config.yaml
n_layer: 14
d_model: 256
n_experts: 128
experts_per_token: 6
d_expert: 64
d_shared_expert: 0
activation: "xielu"
moe_layers: [0, 1, 2, 3, 4, 5, 6, 7, 8, 9, 10, 11, 12, 13]
router_score: "softmax"
normalize_top_k: true
routed_scale: 2.5
balance_loss: 0.000444
balance_bias: true
init_std_router: 0.0168
lr_router: 0.00108
vocab_size: 16384
norm: "layernorm"
norm_eps: 1e-05
tie_embeddings: false
optimizer: "muon_variant"
lr: 0.0209
beta1: 0.93
grad_clip: 1.0
batch_tokens: 131072
seq_len: 256
train_tokens: 620400000
steps: 4734
dataset: "wikipedia_en"
Below are experts of layer 7 (counted from 0) of a mixture-of-experts language model. Rows are named router (the router's row for the expert), up (a neuron's input weights, with its number) and show model dimensions 0-255. Each number is 128 + 24 x the weight over its row's rms, rounded and kept within 0 to 255.
After each expert's rows: a language model's description of what the expert responds to. This comes from a sample of Wikipedia text that the model never trained on.

# expert 53
router [159 128 144 146 126 181 127 102 172  78 136 105 146 154 163 147 147  99 128  71 156 133 139 126  91 124 105  99 163 167 123 153 151 134 133 143 175 136 129  89 127 152 146 124  98 114  98 159 170 155 118 127 155 129 109 172  74 110 153 143  99 146 138  85 117 122 143 146 154  79 124  71  91  85 114 135 103 147 119 134 107 103 137 105 127 180 124 127  75 138  95 111 125 110 141 147 117  96 144 108 152 140 123 133 136 112 135 132 183 133 122 112 155 126 103 138 152 160 108 118 124 144  95 109 101  93 142 120 123 143 142 152 132 113 117  89 118 148 156 125  71 120 156 110 126  99 128 118  80 120 148 152 123  99 119 153 125 125 179 177 107 120  98 154 122 142 128 154 107 124 122 144 131 111 161 111 148 158 115 116  90 116 125 104 131 128 131 116 165 103 157 129 137 115 178 120 115 144 137 142 152  90 103 108 114 154 111 142 116 105 154 162 157 112 151  92 142 158 156 146 160 158 103 126 105 147 119 127 151 123 172 125  89 120  76 120  90 136  96  96 125 106 143 103 139 123 132 133 118 165 124 135 136  83 113 128]
up2 [139 145 154 150 108 123 138 134 120 107  96 127 160  76 145 110 112  94  90 108 104 118 100  75 111 100  84 144  18 133 149 155 111 147 170 147 139 120 165 108 147 142 120 143  82 103 122 137 135 127 165 141 136 115 103 164 156  99 165 141 128  84 132 150 108  53 140  77 101 123 133 162 126  92 149 127 184 111 107 173 121 135 123  78 140 142 160  92 127  76 113 135 102  98  98 121 119  93 153 125 144 144 139 140  61 127 142 133 149 141 142 150  99 168 141 155 130 145 126 184 124 134 113 102 119 133 146 127 128 139 106 161 128 132 134 109 116 140 131 122 183 127 126 131 112 121 146 115 141 138  94 127 136 107 122 127 149 136 156 169 114 136 131 158  94 118 115 144 113 103 121 139 127 150 129 133 136 129 132 141 148 140 120 102 104 113 121 121  85 159 132 143 201 142 117 117 111 118 157 114 139 121 144 138 108 149 125 118 115 142 125 148 174 151 103 139 110 124 119 136 143 152 125 142 131 186 114 128 127 116 152 143  96 120 134 153 120 123 135  85  89 153 119 146 162 127 113 132 119 103 167 147 111 134 155 125]
up3 [120 156 167 140 103 121 133 112 123  88 129  90  95 149 118 111 112 108 113 142 100 142 132 104 159 145 153 125  84 134 137 144 110 123 146 171 141 144 110 133 134 108 148 143 113 114 133  99 138  82 132  64 120 138 112  79 140 126 156 134  97  93 149 149  98 112 129 170 121 123 100 113 119  93 171 164  96 120 140 113 133 146 123 146 121 123  88  97  84 143 128 106  88 150 130 153 114 123 159 119 132  97 152 156 159 148 146 127 167 138 122 107 118 107 107 108 170  80  84 145 148 204 107 129 145  96 138 160 117 129 120 139 141 128  86 111 118  87 147 152 114 111  68 116  61 124 124 168 141 173 104 142 126 102 155  94 145 127 138 114 122 128 138 120  98 113  98 129 161 147 123 170 148 162 127 142 131 148 114 114 140 132  80 131 144 144 100 149 121 147 149 136  99 131 140  99 113 112 121 149 144  88 116 173 133 172 129  75 133 147 147 123 156 123 104 147 148 144 156 135 115 162 126 146 142 138 164 126  84 109 123  98 137 145 185 138 126 125 130 113 121 118 152 152 145 126  92  99 117 124 122 176 165 144 163 105]
Description: Year final digits. Last digit of years in dates and season ranges (1935–36, 2018, 1796), plus unit or time words after numbers (kg, pm, century).

# expert 60
router [159 143 125 134 127 130 118 106 149 161 132 148 106  76  92 161 117 155 132 150 105 123 155  71 114 128 126 138  91 120  94 160 124 145 102 141 111 134 115 178 147  94 130 121  94 124 148 140 105 125 134 128 156 154 121 116  93 156 122  86 101 119 110 139 118 167  90 146 156 104 114 153 137 159 133 110 134 113 113 115 145 128 105 143 154 135 153 133 115 166 131 135  82 136  92 133 133 127 148 118 106 124 153 179 114 127 127 114 182 125 100 115 134 106 146 114 116 137  98 175 117 165 147 157  87 170 116 172 152 124 125 147 113 121 136 153 152 181 160  90 131 134 164  98  62 151 138  90 153 154 155 164 101  91  81 133 161 159 141 141 157 146 106  97 145 132 101 121 127 176 159 102 117 162 130 133 128 131 148 114 116 123 155 115 133 119 141 122  88 159 137 109 105 138 113 145 168 116  94 121 115 166  88  90 140 103 123 159 108 127 106 147  80 117 123 111 105 141 122  97  94 114 124 142 109  97 128 149 117 146  70 152 145 115 138 172 145 132 151 128  89 109 107 121 142 138 117 123 141 138 130 140 129  62 174 118]
up1 [138 119 149 139 128 142 127 155 149 124 186 102 103 161 132 108 149 124 180  83 116 114 143  96 125 112 151 113 113 144 156  92 134 122 128 152 127 104 156 126 119 192 144 126 122 114 125 185 166 140 158 181 141 115  82 106 146 138 133 126 117 111 158 140 144 114 145 106 152 134 119 115 144 124 120  84 117 126 147 114 134 124 165 121 116 130 123  65 102  97 162 126 107 116 126 157 128  80 124 122 170 144 145 124 113 114 156  98 140 145 166  96 113  94 136  97 113 119 163 159 113 136 114 122 118 105 175 168 101 147  99 106 127 126 112  86 164 125 104 129 119 181 119 108  99 110 110 119 161 170  68 144 142 154 120  96 129 130 160 102 143 145 128 143 102  94 146 126 133 144 134 174 114 129 104 103 144 136 122  99 162 100 176  79 107 127 104 161 131 117 137 123 179 108 116 133 137 139 164 140 127  91 121  99 163 146 121  80  94 126 152 124  71 155 123 109 163 175 148 148 138 155  90 121 139 101 145 114  93 142  92 146 158 111 164 119 132 133 106 102 143 139 127 121 124 140 108 130 116 156 132 121 132 137 122  82]
up2 [ 97 146 130 138 136 146  98  89 162 150 129 150 136 134 103 144 146 142 117 127 147 141 127 101 148 127 114 136  95 155 112 158 119 143 144 108 130 103 166 155  99 172 146 147 104 155  94 161 111 133 156 152 102  85 119 137 147 101 138  92 122 159 115  91 111 118 131 119 116 142 110 158 115 134 134 131 130 143 122 119  82 119 137  89 135 146 137 147 161 134 169 117 134 106 130  83 115 116 133 156 118 121 120 109 150 165 154  87 145  90 175 153 104  87 122 148 132 112 169 113 152  79 172  76  93 139 119 110  89 163  77 133 116 146 143 140 133 131 152 117 145  72 133 111 112 139  99 134 168 121 109 135 114 146 160 166 149 108 126 153  63 165 129 112 137 165 121 116 156 124 147 132 144 154 108 139 159 159 160  92 137  89 159 117 158 137 137 141 104 138 133  77 137 128 149 161 149 101 126 106 133 106 122 105 139 109 165 125 169 102 127 119 167 126  68 183 153 117 159 171 148 115  86 106 115 115 139 124 112 110 139  77  97  79 149 104 129 132 106 146 105 141 121 142 137 118 117  89 132 112 163 131 147 118 146 117]
Description: Coordinators and range connectors. Coordinating words and commas joining items or ranges, such as and, or, nor, from X to Y, 1999 through 2012.

# expert 6
router [121 115 137  83  85 155 143  50 158  96 119 131  88 144 137 134 157 105 140  83  98 103 130 149 149 127 161 105 167 119 104 146 105 122 119  99 128 156 111 111 191 144 134 123  64 109  63 115 159 113 151 108 131 114 114  95 113 146 107 139 151 143 148 161 150 123 172 159 111 117 133 110 141 152 127 138 123 136 172 131 108 124 124 105  94  99 157 110 175 145 117  95 105 165  96 149 134 102  86 152 110 162 160 123 124 128 128 141 114  88 150 130 161 115 107 132 145 113 107 142 114 138 128 106 143  94 103 108 130 107 127  98 112 177 128 128 144 153 153 101 136 121 106 139 117  91 110 139 113 143 124 142 151 152 114  89 101 134 169 110 148 118 131 148 109 100 143 131 134 127 144 149 137 138 122 114 113  99 104 169 162 167  79 132 134 110 136 126 133 142 124 145  88 114 117 145 122 182 113 147 125 152 153 170 103 126  84 142 115 164 149 134 164 140 125 145 101 139 138 171 128 165 140  91 168 127 102 107 140 128 169 129 112 146 140 107 129 150 169 114 154 145 179 172 115 100 107 132 107 164 148 111 126 124 102 118]
up0 [132 125 103 125 135 118 120 103 137 140 127 149  73  51 113 132 136 119 149 139 182 125 125 153 107  75 133 149 147 115 118 125 111 142  72 157 182 136 175 122 112 116 143 127 123 126  82 124 112 120  98 121 107 132 107 144 141 155 156 161 148 139 119 140 149 145 143 114 128 161 112  87 123 128 188 115 141 128 147 108 161 148 107 133 101 124 143 128 135  91 164 149 112 124 104 104 159 135  71 127 177 152 101 102 200 110 141 120 136 122 120 123 133 144 128 149 105 133 133 116 128 121 115 124 174  99  68 103 100 120 120 172  94 143 165 101 120 117 168 122 126 144 122 114  98 126 140 131 129 112 117 125 154 147 123 134 140 104 128 129 152 150 171 115 113 163 106 106 151  88  83 113 121 150 137 131 181 137 111  98 113  66 145  92 161 111 146 133 109 158 141 131 157 134 100 133 139 117 130 137  93 134 112 124 115 136 123  94 139 136 117 125 161 109  99 157 184  90 127 136 139  95 146 110 101 183 114 147 163 129 156 141 153 107 170 129 117  78 152 116 178 119 137 133 100 129 117 106 123 131 125 140 109 156 131 100]
up1 [116 121 146 125 111 132 144 139  82 121 139 154 133 132 171 136 108 123 148 119 180 132 137 119 104 167  97 148 134 153 142 137 109 130 137 172 133 100 111 104 120 114 116 107 106 157 118 117 117 136 150 114 123  95 108 139 143 145  99 121 149  79 135  95 112 147  96  72 118  98 130 155  91 173  94 119 108 151 127 105 138  99 105 134 120 158 111 125 171 119 173  82 113 119 113 154 160 108 135 137  94 113 130 130  86 168 128 120 135  96 119 130 154 124 135 165 138 151 124 155 132 157 135 141 141 130 136  92 143 122 176  89 133 126 164 121 121 157 144 102 130 179 139  96 122 141 121 149  84 107 146 147 119 161 123 128 176 104 137 159 105 141 159 103  78 113 164 160 122 135 112 114 119 123 171 121 151 105 131  82 130 155 127 149 138 113 162 132 161 181 151 108 102 159  89 117 155 128 107 136 190 139 116 137  76 153 106  97 118 168 118  85 154 118 133 116 130 111 129  95 143 121 155 156  94 141 150 150 131 116 159 138 176 117  59 148 144 130 140 126 168 132 101 116 105 133  91 141 154 133 111 147  85 124  87 115]
Description: Biographical event nouns. Nouns after was, his or first in biographies and sports articles, such as debut, medal, season, died, released, election.

# expert 14
router [117 102 121 141 128 123 130 155 159  92 148 114 131 130 116 130 164 170  97 155 128 161  91 139 147 152 118  87 116  97 110 170 136 122 107 117 159 120 142 128 148 100 121 100  95 131  65 116 144 107 136 133 138 117 115 113 104 105 137 142 163 144 138 139 127 159 125 167 103 105 104 170 142 116 128 109 123 129 131 123 170 148 144 104 147 111 152 117 135 132 158 140 113 112  75 147 147 180 128 178 132 131 124 101  98 149 148 114 140 113 154  84 135 151  81 115 163 162 119 122 162 102 119 155 120 102 117 117 100 108 109 101 125 189  87 143 132 150 126 110 120 112 158  95 137 153 117 109 143 141 190  85 148 142 159 138 103 134  95 109 130 132 131 113 158  99 120  57 118 157 175 165 122 152 121 149 130 131 128 101 130 135 119 126 111 132  94 137 100 121 134  85  86 100 124 135 123 113 121 119 168 174  97 167 139 104 162 137 114 172 137 113 102 129 134 107 110 146 122 110 141 122 133  77 152 175 137 128 109 120  95 111  78 100 132 145 117 138 163 167 113 134 123 151 122 150 111 189 126 145 113 148 140 153  72 121]
up3 [134 132 131 122 132 150 124 102 118 124 125 116 111 152 159 119 130 135 139 122  89 111 127 139 148 130 172  70 134 155  78 133  92 100 124 147 101 117 121 136 163  75  79 137 124  95 108 109 137 134 132 110 104 154 110 168 148 134 155 136 136  99 143 119 138 135 141  99 116 117 126 126 125  93 135  95 135 136 111 137 125 151 106  80  99 128 131 167 179 127  93 123  87 176 107  90 134 148 103 123 139 152 131 139 131 108 100 117 166  93 148 128 106 111 126 133 144  95 153 156 116 122 103 114 108 117 110 158 173 141 118 108 138 146 127 165 130 175 141 127 157 119 103 167 134  85  96 145  74 133 125 110 148 189 120 132 109 162 140 128 197 103 164 137 122 117 146 164 122 143 120 134 142 114 142 134 162  63 144 150 139  85 138 150 136 143 145 114 120 129 177 123 117 119 154 108 113 131 108 136 104 138  84 143 114 160 158 135 118 143  79 131  82 109  74 128 112 103 122 125 124 125 120 156 113 158  89 154 151 105 137 173 123 193 115  89 135  98 169 138 115 118 151  94 119 113 161 121 104 134 143  98 148 132 147 156]
up4 [153 117  90 140 132 148 115 154 110 154 102 122 129 141 131 162 137 119 121 149 114 136 133 134 135 126 152  97 111  90 117 144 128 130  90 128 122 101 111 117 138 165 106 145 134  87 107 115 125 167 161 133 139 121 159 143 150 141 118 139 109 113 191 164 145 138  95 113 109  93 100 126 173 136  96 145 123 123 143  64 164 111  88  96 106 130 167 134  83 117 101 131 121  98 128 136 163 112 137 123 153 112 152 134 126 129 153 116 102 157 119 119 111 170  92 113 126 182 124 137 123 169 147 128  57 129 136 109 132 127 153 117 151 146 108 169 147 104 105 140 118  93 146 133 161 134 127 107 110  90 120 134 116 105 156 158 120 152 140 109 180 164 155 154 147 119 173 167 125 150 139 160 128 131 131 134  90  94 139 129 135 173  97 125 147 190 198 119  91  73 151 128 139 141  98 165 139 183 139 146 125 101  94 130 154 116 130 143 161 122 134 113 143 132 140 136 129 137 112 123 141 144 167 108  95 100 123 155 113 147 112 110 111 117 147 122 124  84 133 142 107 134 124 117  86 106 131  63 171 117 160 104 146 134 112 127]
Description: Pronouns and people nouns. Personal pronouns and nouns for groups of people, often as subjects, such as it, they, I, people, children, women's.

# expert 45
router [ 99 150 168 121 147 160 133 107 115 152 112 149 155 106 120 148 163 140  92 126 113 118 145 132 136 174 144 114 129  89 122 114 123 135 138 128 122 153 105 157 188 107 131 133  89 150 132  87 128 131 160 158 110  79 182 120 113 164 140 108 121 182  93 140 155  72 168 151 103 110 109  86 131 149 127 147 134 126 156 110 104 107 100 152 149 136  99 151 122 141 139 120 143 134 103 154  98  77 153  81 129 142 103 140 178 153 148 139 110 150 129 139  69 105 137 131 103 129 154 128 143 119  65 142 112 164 118 161 120 170 135 122 112 126 137  76 137 126 106 136 146 108 151 143 159 142 106 110 127  88 105 139 119 112 124 103 131 100 136 115  88 123 135 129 125 150 126 107 126  96 148 131  98 137 126 146 104  90 122 189 134 141 147 131 108 120 127 142 105 138 138 140 142 137 111 143 158  93 147 123 103 139  97  90 136 135 157  83 142 141 141 128 172 112 172 157 143  90 110 105 105 137  95 109 146 128 109 128 143  82 134 103 132 137 166 133 147  83 134 131 161 119 159 103 102  92 127 132 193 115 129 122 141 112  98  87]
up1 [144 130 127 126 145 151 106 114 153 100 128 151 124  78 114 149  93 122 149 146 121 130  89 111 124 113 106 156 137 117 161 146 134 108 146 123 143 151 164 158 135 128 127 134 141 134 125 138  72 120 162 131 109  88 124 132 108 147  99  96 161 141  94 118 132  78 158 118 141 191 156 155 136 176  62 113 117 121 119 109 137 144 130 129 115 155 113 171 116 119 168 147 108 102 146 169 111 115 134 138 135 139 117 140 176 154 160 112 108 133 116 147  95 123 157 150 155 109 102 108 183 118 106 149 104 136  94  70 126 138 128 124 146 142 128 154 112 169 186 120 104 149 160 160  70 145 104 103 132 130 144 152  85 151 169 117 170 147 110 140 104 140 148 127 150 160 118 148 161 160 111 140 137 131 114 119 106 160 130 153 127 167 148 100 146 125 112 126 118 119 123 104  95 174 123 133 160 116 127 146  75 110 161 141 126 102 119 111 155  88 112 101 187 123 139 111 113 115 105 154 143 110 133  85 121  71 117 121 125 111 142 145 129 124 108 138 132 122 105 124 134 141 122 123 154 107 168 112 145  92  87 163  87 158 155 132]
up2 [ 92 150 107 147 155  65 148 149 125 138 113 117 121 122 136  95  75 160 144 184  97 145 139 149 131 112 136 127 130 126 129 104 124  69 161 133 126 127 134 130 138 135 106 144 120 122 139 143 103 135 130 132 127 111 151 116 152 118 161 118 160 127  90 120 126 127 100 137 117 103  98 137 120 161 176 141 140 141 119 123  92 130 172 131 118  84 140 136  83  90 113 189  77 132 126 123 113 130 123 131 129 169 142 101 105 135 106 136 116  80  96 149 118 112 122 141  81 119 116 149 144  94 139 151  73  95 150 100  94 120 122 142 152 169 130 124 100  81 177 117 146 104 143 162 115 123 166 137 174  85 121 108 150  93 147 186 113 141 104 125 158 138 136 147 164 133 136 112 101 131 120 123 113 103 121 127 156 142 160  83 120 176 190 118 155 108 132 154 143 163 125 119 155 132 114 110 127 125 124 152 131 134 149 120 140 142 122 183 120  93  73 110 141 108 130 107 150  72 126 114 129 175  98 144 123 129 131 104 101 137 139  94 118 128  87 131 149 131 145 106 134 131 145 144  89 142  68 129 117 119 144 113 148 132 150 133]
Description: Action verbs, particles. Past-tense action verbs and verb particles in narratives, such as moved, returned, attacked, killed, and pushing away, back, up, out.

# expert 63
router [110 130 107 103 145 123 124 142  89 127 113 100 123 169 188 110 106 121 150 137 105 113 161 126 115 145 125 136 150 116 108 108  94 163 125 150 118 101 149 135 128  94  99 103 131 155 118 126 131 123 128  94  87 113  90  92 107  96 142 154 124 126 123 112  99 123 154 141 103  92 178 153 121 131 123 126 147 106 153 106 133 109 107 163 120 156 131 131 117 153 146 104 153 123 121  95 149 168 166 159 157 124 142 120 139 153 150 126 125 196 150  87 132 185  92 134  99 106 139  87  87 128 147 137 107 164 168  95 182  90 142 143 125 156 106  89 137 118 117 139 152  87 180 134 106 144  86 103 125 106 140 119 175 125 109  90 149 154 116 123 112 126 157 145 138 128  85 109 149 126 140 165  78 136 120 126 100 113 115 155 137 122 160 160 107 132 107 147 131 127 109 139 129 184 142 167 144 123 104 137 126 145 149 117 114  99 104 130  94 101 119 169 115 133 100 161 106 119 163 150 154 149 119 142 102  82 135 143 142  75 169 120 124 132 161 157 138 121  98 145 157 142 129 141 132 111  93 121 116 159  93 147 157 135  89 139]
up3 [150 127 150 139 136 146 123 125  98  75 113 152 111 135 165  98 169 114 145 139 114 149 121 103  97 138 110 139 139 106 127 173 153 140  89  95 141  77 121 126 125  81 149 142 133 135 127 145 117 111  98 116 201 141 131 139 118  93 158 113 118 124 170 167 120 162 113 122 166  97 117 119 126 141 105 104 136 120 108 111 164 120  75 128 137 133 134 122 172 138 153 114 148 130 107 125 148 137 157 145 120 128 124 102 140  99 138 171 112 135 143 146 105 153 129 108 133 101 205 131 116 128 104 151 115 115 116  80 102  87 137 115 136 123 114 117 119 123  94 154 138 142 139 121  82 121 117 107 115  98 132  95 177 126 109 131 106 133 149 128 177 127 112 162 159 154 131 115 117 161 129 133 149 133 140 127 110 109  90  89 117 164 133 131 104  99 121 143 118 148 190 183 121 140 191 145  76 139 103 122 147 170 103 119 120 125 102 133  64  69 137 126 126 109 187 168 131 131  95 165 141 132 132 109 109 154 115 132 150 116 170 139 117 109 136 157 112 104 145 142 132 116 170 112 165 141 118 135 132 137 140 165 119 144 123 126]
up4 [128  75  61 124 145 120 131 145 148 167 129  78 141 183 104 130 119 112  50 147 173 145 134 115 114 145 105 118 131 116 141  92 172 151 171 168 132 134 152 133 101 141 171 113 173 140  91  97 128 104 139 126 137 126 111 100 117 117 149 141 130 101 129 128 150 132 156 104 124 126 145 142 116 128 150 108 136 133 109 126 151 157 108  83 141 103 132 149 133  87 137  94 132 125 132 132 155 149 137  95 120 182 172 117  90  90  97 100 106 174 132 150 156 138  95 126 143 146 123 100 123 140 119 132 139 123 121 113 151 156 129 173 143 136  94 120 108 104  87 110 112 165 126 131 136 151 123 103 107 137 117 109 127 142 143 130 103 155 140 125 164  87 147 115 131 159 129 140 107  98 125 118 130 130 153 164 124 116 150 138 180 148 144 139  97 110 121 122 138 110 127 148 189 147 122 131 161 139 117 135 159 162 113 114 153 125  89 130 148 107 151 113 111 117 126 142 127 137 108 158 198 187 132 120 143  99  88  78 147 155 179 134 124 105  88 125 124  90 136 127 115 154  77 162 104 120 140 124 134 130 111 106 149 129 114 151]
Description: Clause-linking conjunctions. Commas and conjunctions joining clauses, like as, but, when, where, until, while, because, however, often right after a comma.

# expert 46
router [136 101 151 116 122  89 158  92 121 127  97 140 136 138 117 153 134 123 125 108 161 122 137  82 152 142  87 143  84 128 145 105 119 117 166 125 158 127 130 134 130 155 144 115 123 112 135 124 134 140  97 151 143 132 125 174 141 150 144 139 142 168 154 161  85 160 131 150 139 141 140 131  81 135 151 123 141  83 129  67 107 115 118 141 120 106 118 105 138 152  92  92  90 162 111 157 152 115 109  95 127 150 113 119 148 151 113 142  81 107 110 155  79 139 166 105 132 169 169 137 153 113  82  97 149 124  91 141 162 128 115  96 128  96 142 104  78  86  92 118  99 140 126 120 128  70 120 137  80 177 145 137 137 136  85 118 177 163 125 126 118 134 143 112 143 159 160 138 131 147 123 173 122  92 174 108 149 142 128 105 115 150 165 171 166 140 161 125 111 147 147 118 123 124 119 141 124 123 117 164 126 130  90 142 139 157 105  73 104 151  96 127 135 132 106 146 130 132 132 128 125 121 112 110  98 179 117 187 124 121 167 130 139  85 134 114 137 126 114 127 115 146 131 154 100  86 126 161 103 159 152 150 107 119 157 125]
up1 [131 114 139 161 104 122 131 157  96 142 114 160 145 163 141  89 114 133 115  77 130 142 148 129 137 112 112  53 109 121 121 134 126 153 128 111 147 140 156 121 124 157 157 120 168  95 127 141 164  94 151 141 117 122 132 142 161 112 123 150  86 112 151 107 133 148 160 107 126 163 101 106 148 140 117 101 136 157 170 122 128 102 150 154  89 101 128  91 117  80 107  90 117 112 115 148 106  89 116 141 107 133 110 115 128 129 133 140 142 130 124 146 107 123 133 188  94 108 134 180 110 179 140 142 154 110 137 130 128 141 142 145 153 119 101 104 117 123 153 117 172 156 129  93 134 129 118  98  87  65  96 165 139 117 146 125 104  97 110 165 108  84 119 106 145 115 119  89 168 104  79 111 120 147 111 140 142  93 149 131 139 120 146 118  98 130 122 118 118 148 161 123 125 112 141  86  71 140 117 115 149 143 117 137 148 173 148 165 105 119  97 182 126 107 184 152 158 114 174 147 144  83 119 122 129 154 147 110 123 158 100 138 163 124 119 180 153 126 159 153 129 141 100 142 102 149 144 135 114  84 119 127  99 124 115  97]
up2 [150 130 132 130 118 103 122 106 140 125 151 112 119 125 111 119 173 133 145  92 143 140 149 130 113 182 116 125  93 139 165 148 148 134 148 126  84 122  93 122 144 135 122 135 132 110  99 135 132 107 104 125 124 181 119 170 106 121 121 124 135 120 138 134 107 164 120  88 143 125 128 119 145 179 123 100 111 147 165 132 116 129 109 181 119 125 156 114  81 146 119 149  88 165 117  99 145 150 144 142 142 137 126 159 101 137 156 117  81 160 154 149 142 141 121 107 165 123 128 123 129 119 118 113 134 134 151 124 153 124 157  89 122  96  82 158 166 210 108 139  99 108 120 136 199 113  85 121 119 131 125 136 104 105 139 135 127 126  99 114 126 112 119 128 146 133 110 140 129  91 177 123 162 131 129 121 116 139 155 117 133 129 103 132 127 116 100 109 145 176 135  95  65 143 105  90 147 106 147 134 164 155 164  88 127  95 142 113 199 123 150  92 168 158 144 131 167 101 141 148  99 139 137 105 140 115  89  85 157 160 170 130 129  92 121 114 164  96 121 122 137 127 102 146 100  97 122  70 107 132 149 133  98 164 128 111]
Description: Coordinate digits, headings. Digits inside geographic coordinates after degree or minute marks, plus heading equals signs, infobox colons and score dashes.

# expert 2
router [127 157 154 146  97 144 130 164 119 147  91 148 135  99 131 141 165 137 123 142 159 143 117 136  94 127 137 141 132 116 148 133  67 110 149 120 106 148 142 143 144 131 111 115 138 168  68 116 146 155 135 122 158  88 137 105 141 116 112 170 146 109  99 116 142  84 156 138 121 155 180 147 119 178 152 116 110 135 143 151  67 123  98 131 159 123 158  94 158 103 174 144 154 105 111 167 133 126 138 107 116 136  72 116 102 152 103 147 129 134 164 132 105 167 119 111 103 112 143 149 132 125 131 107 169 155 145 154 135 124 159 129 148 114  96 165 112  88 141 123 139 151 128 150 136 123 182 121 151  84 145 120 151 114 133 134 105 130 129 130 143 131 157 122 154 135  86 113 120 120 147 165 129  79 143 165 115 118 178 118 131 139 140 119  99  92 101 133  99 117 120 153 126 136 152 133 150 106 118 103 132 135  93 134 170 143 102 136  98 124 106 124 116  90 134  71 121 134 153  95 165 141 140  81  94 173 120  86 122 170 118 127  92  79 101  89 158 119 133 126 117 113  95 149  83 103  91 140 151 132 144 104 132 110 144 101]
up0 [ 97 130 147 136 182 178 123 158 107 119 141 135 129 129 132  98 123 127 117 104 131 107 147 155 102 159 128 120 173 143 138 148 103 112 145 150 128 119  93  93 122  90 113 162 127 179  91 120  91 134 151 113 113 135 136 126 111 172 118  80 143 127 138 122 157 187 150 160 159 100 142 145 128 148 150  86 137 165 142 133 114  97 157 109 131 158 120 142 155 137 170  94 153  98 131 121 177  92 161 107 117 125 140 113 123 123  87 128  89 117 119 139 125 156 137 112 149  93  97 171 113 114 149 123 149 128 123 120 111  81 128 221 123 139 102 160 132 142 124 119 127 114 120 170 143 159 113 130 134  87 138 142 100 109 126 104 142 143  98  73 150 125 107 127 135 127 155 109  85 119 141 113 126 133 104 127 115 105  56 110 128 111 112 156 117 103 106 133 109 123  70 153 144 120 130 140 133 103 131 154 145 154 137 157 125 146 106 154 131 124 137 155 165 123 171 102  95 103 121 113 188 136  98 110  83 130 143 163 158 157 129  81 133 145 147 142 124 124  97 122 113 128  80 159 129 134 124 135 120 107 101 128 112  95 121 120]
up1 [132 137  69 140 150 102 143 134 101 128 142 131 118 135 142 135 127 177 117 207  69 125 119  85  96 124 119 129  78 102 147 119 138 203  76 134  68 131 114 130 154 170 141 144 104 102 101 124  98 130 136 144 145 100  97 120  85 108 122 131 141  58  89  83 135 124 125 161 147 148 115 123 139 148 115 177 145 136 156 137 160 121 101 112 142  68 123 155 123 111 130 142 152 161 178 131  92 125 111  89 126 175 115 101 130 123 141 128 131  88 121 148 124 135 149  98 127 121 162 123 200 118 109 100 122  99 118 113 131 147 120 160 118 135  92 141 132 108 128 135 168 104 130  96 157 119 146 171 118 102 120 131 154 132 132 173 122 137 114 132 151 115 130 105 148 104 153 100 146 138 117 146 138 129 117 126  99 113 149 153 133 129 151 134 126 145 153  85 104  94 158 150 137 105  85 150 133 135 148 101 122 162  93 121 141 131  88 121 146 130 122 111 110 150 114 160 104 116 109 147 182 157 122 128 143 173 151 125 118 125 124 135 106 147 126  93 118 139 128 103 115 142 150 144 125  93 120 126 130 128 133 121 157 143 161 135]
Description: Field and role nouns. Nouns and suffixes for fields, roles and domains in running prose, such as historian, railway, nationalism, -ologist, social, artist.

# expert 1
router [139 110 113 141 152 152 108 120 158 130 149 134 131 130 120 169 130 125 135 156 107 154 141 117 125 124 139  97 170 109 126 119 146 144 125 121 149  90 137  54 132 105 137 131  96 129 126  91 117 148 153 150 107 131 116 151 138 127 138 148 141 130 125 191  92 119  89 114 138 129 149  81 158 116  98 116 128 126 117 133 161 170 113 114 124 127 124 133 167 115 138 154 149 145 181 116 140  70 127  96 106 144 157 168 106 117  80 163 149 126  74 144 118 138 133 140  96 119 138 134  78 154 128 159 116  97 166  98 104 144  96 155 164  93 142 120 132 129 121 175 134 151 119  97 105 154 122 135 118 171 102 137 147 150 105 175 132 132 120  93 131 116 156 115  85 134 152 140 116 144 133 111 145 127  94 130  91 122 123 163 168 120 119 123 155 113 135 127 151 164  71 140 104 153 108  98 136 105 110 165 103 194 158 131 110 107 141 105 131  87 127 137 163 136 123 135 104 106 113 135 118 103 156 109 127 126 176 100 101 131 139 156 164 158 141  95  94 138 111 127 130  64 119 149 160 133 106 127  94 121 125 177 146  90 159 131]
up0 [ 97 117 103 128 122 123 117  90 147 138  96 135 115  72 170 139 126 153 105 139 183 152 171  83 144 145 118 109 137 141 178  94  98 156 115 118 107 118 108 124 172 120 129 133  63 127 141 127 130 140 121 126 126 165 112 152 145 151 118 123 116  80 131 125  79  93 142 141 139 128 140 116 108 119 166 141 139 127 146 122  82 128 107  96 118 163 131 171 135 133 111 106  81 178 108 145 149 124 126  90 115 134 119 153  86 173 110 141 159 100 139 132 149 123 150  79 140 102  92 161 152 133 122  94 123 121 142 128 126 119 162 156 137 131 152 115 123 139 115 175 122 167 163 118 106 121 130 144 180 135 142 134 187 138 137 133 111 114 117 130 128 116 155 112 120 140 186 123  89 133 128 148 136 146 130 117 132  98 137 139 120 172 150 170 138 128 152 121 135 126 109  92 104 126 160 144 130 136 126 160  93 129 129 128 132 162 127 121 132 118 111 179 178 155 121 138 130  85  84 117 106 116 170 179 104 113 123 151 145 167 132 133 114 165  65 112 131 118 123 103 131 121 152  82 154 123 143 108 111  99 133 146 110  93  84 120]
up1 [130 111 121 113 147 164 160 159  96 131 136 110 113 172 146 145 178 111 145 128 116 100 141 173 126 134 140 132  99 106 105 154 115 135 153 132 125 141 191 125 127 153 100 137  77 107  64 132 168 107 169  87 129 110 150 163 102 161 126 100 110 168 111 111 117 136  86 111 137 109  93 110 114  67 138 126 121 100 141 152 125 134 130 104 142 138  90  89 120  97 108 124 140  90 137 112 136 108 104 139 140 107  97  90 104 114 113 150  87 146  95 118 141 162 157  95 111 152  87 125 163 162 155 133  84 142 132 124 145 143 168 151 150 116 122 107 113 125 168 136 123 130  70 129 149 101 131 140 125 102 182 129  84 115 134 156 128 116 153 108 140  98 139 133 115 126 128 111 110  89  80 123 113 116 173 123 145  90 138 148 135 130 141 115 132 113  90 168 126 133 105 110 129 154 168 114 164 154 100  91 134 142 134  96 111 144 133 177 157 127 100 128 111 142 120 109 119 114 130 126  90 129 110 133 144 112 111 103 144 152 147 149 145 162 102 166 130 111 173 114 130 144 120 171 149 107 136 160 139 134 129 152 113 180 153 155]
Description: Non-Latin and foreign word pieces. Pieces inside Cyrillic, Thai, Arabic, Japanese or accented foreign names, plus table pipes and semicolons in lists, e.g. Светлогорск-и-й, Té-c-nico.